Experts of a small language model: 14 layers, a variant of Adam for the experts.
Below are experts of layer 4 (counted from 0) of a mixture-of-experts language model. Rows are named router (the router's row for the expert) and show model dimensions 0-159. Each number is 500 + 25 x the weight over its row's rms, rounded and kept within 0 to 999. Numbers have three digits each.
After each expert's rows: "gets" lists some tokens that make up at least twice as much of what it gets as of all text. This comes from a sample of Wikipedia text that the model never trained on. Tokens count by the router's weight.

# expert 4
router:446502525509465527512478538477467515499485546515495518557444523529470510520493464447500515526454537473515467498457502540538482484506506490521524497519511467538513478505518520481471489527525484518494476474509471490491494459536455494496469466535499478496538518485466461485484494473501499526504443503530492491534503494527542441474507500542483489512532515491524528499481494455522518516519496493489516453479506447506525530487520489511495498469493480504512560525522497466510501477514447
gets: "9", "0", "2", "1", "8", "3"

# expert 13
router:468471493475484499543487534496470488480478530495518497558452496521492501530495481454519505494487491482515499492486533532528539488464499465533530528555527517512534496473499503473485519522509499525482464446502462478468523479525458485508534467506490474478540496532487463481524490457508471515497480540532455482543476525541545460518512532510525519511493520463514512482453521469531495468500524479497499501476459472527553485505526477514545544473504480507498524500528537454495542502510476
gets: " ", "1", "2", "a", "|", "5"

# expert 12
router:466466476472458515513482541473484486484481547492507516536447471534490513522467489455517507491508482482507514484492529525516540497461516464527532540550526503507524502451501518489460509528531507519474461462536461473498501506523483499523532460491491470485511489523491455495532494458539496509500455537534454487532483510534549466524500526529544498533491528458527502472475499473523521466499523481524512489468468454511548483494502459503530536491495473532517535478530512472486538497502459
gets: "1", "9", " a", "ation", "ia", "k"

# expert 0
router:476484508478462513536482539500477483477479546489514491554444488530482517546477482448526509503492485471512488479469529548522529491462519465534531525547536505522536501469514504471461522533511521533470458453514458479477515477512474473496516469496489460483524503518484471474519498460528477519479477530533462479541485532547534461509514523517535516525480512458520501478455515483530512489505511485482507492495459465527543492507517486510531534482504481519485536487530528475504546499504460
gets: " |", "a", "5", "4", "6", "y"

# expert 1
router:476475495481465503531477540478470477477475544502519492553443493520473514535478482446514501493486497472519499486477530545522532484464525470537527523545537497516523502471507490476458514531508514535473460451511469486474512474519469485510527458504483474477529503513488459473521499451533474506486478534526462486537494518539533459514497531515522523530495520464522503479462511477524501472494515482509494508486451461513544496495513474511527530478498483516489527487534515466486545507502449
gets: " ", "2", "\n", "3", "6", " and"

# expert 2
router:478492515469485498524480535497468481479478540492517492547439484532490515544471475454520493508505484461526489483482538546519532487466521469546535531547540510516534488454513504482457518531508507522482462445509459491476517480518476480503521457491490469471524494516486466464519509454523473505474481526537464493538495522545544458507503537521527517524483520449511516483461505476534521478494514475494507502495471474522547504502516478512524544469504489516490527486535524463498544494501451
gets: "0", ")", "9", "4", "3", "ing"

# expert 14
router:470482500479471498528483542492470473474474550498518499552436496527483511541478485448509504496489487468515490489473532539525519483452511469538530528555532501519522491460513494481452521526514498532485460441506459493479516485507468478501527457500485472475523493524478461465515507465530477518483487527539459486540495523553539457513507528518531531529479520456517515478458518481529511479500518475502518503507471471521550491500512484515523535472492485516486527489536531462500534502505464
gets: " ", " |", ",", ")", "7", "s"

# expert 8
router:437503517472499450551480490505497522473496523514467518516501493485544499508524516499529519509503492489530518456514509536541509491503507446531521496532500521500525471509512448473465505506501499509501484489513491494486518469510501511524480465516496480447526537494493479516511494461523506456500489513530520452511501500529528462494504525513492499530525513489462490449504479489492501497499519493509499520459479496512498552484506462477527517471503515508457487491533529491476503493486496
gets: "\n", "==", "===", ":", " =", " =="

# expert 7
router:428515473467469489497498515506500511492476539504516516528485516512475499535492504458545475501491519469522522500513534529487498492472503472524514508543520487509512489476493504511445500530512509514471472489491491504502494479490486492522519476507499482488531482493455470511579465483556510485484481532512475449535501480520556461505507525516514509489502499465497530436465524485514528448467496475503510463493485472516520474465512459461537532475528495498487492476534496485487502495468453
gets: "0", "\n", "9", "1", "2", "8"

# expert 15
router:470466520476466520525493533483468487473478540480514501549443496530491525535462481452527494512504491460527483486481535554527529495475516461530535528556539512516539505464516493477464508533510508530493473445505472493476519476506480480496523461499485469482528500525483463480519500466536476502476464532535471489535490524545542466503507536519532521532480531454508511483449514482523516474497524481510500506481461466515538509506504466511524543482496493516476530485531518472499534486504469
gets: ".", ",", "0", "2", "1", ":"

# expert 11
router:474480506485479523526476535485469475472475533485520499541444501528491519536478498453521494504496493465519484480485533545530533485455515464538527527554544500520533488463514506482454523538515512527477454447506469489478521481518464476494517456490484474477518500523483456464513491459542477503471488532535471482547494523554538453502501528517532508530488524459515526483458509474523510474499524477505512498489462471527551501498511475497531534480507489512494528485529527466501547498501453
gets: "s", "-", "9", "in", "ed", "ers"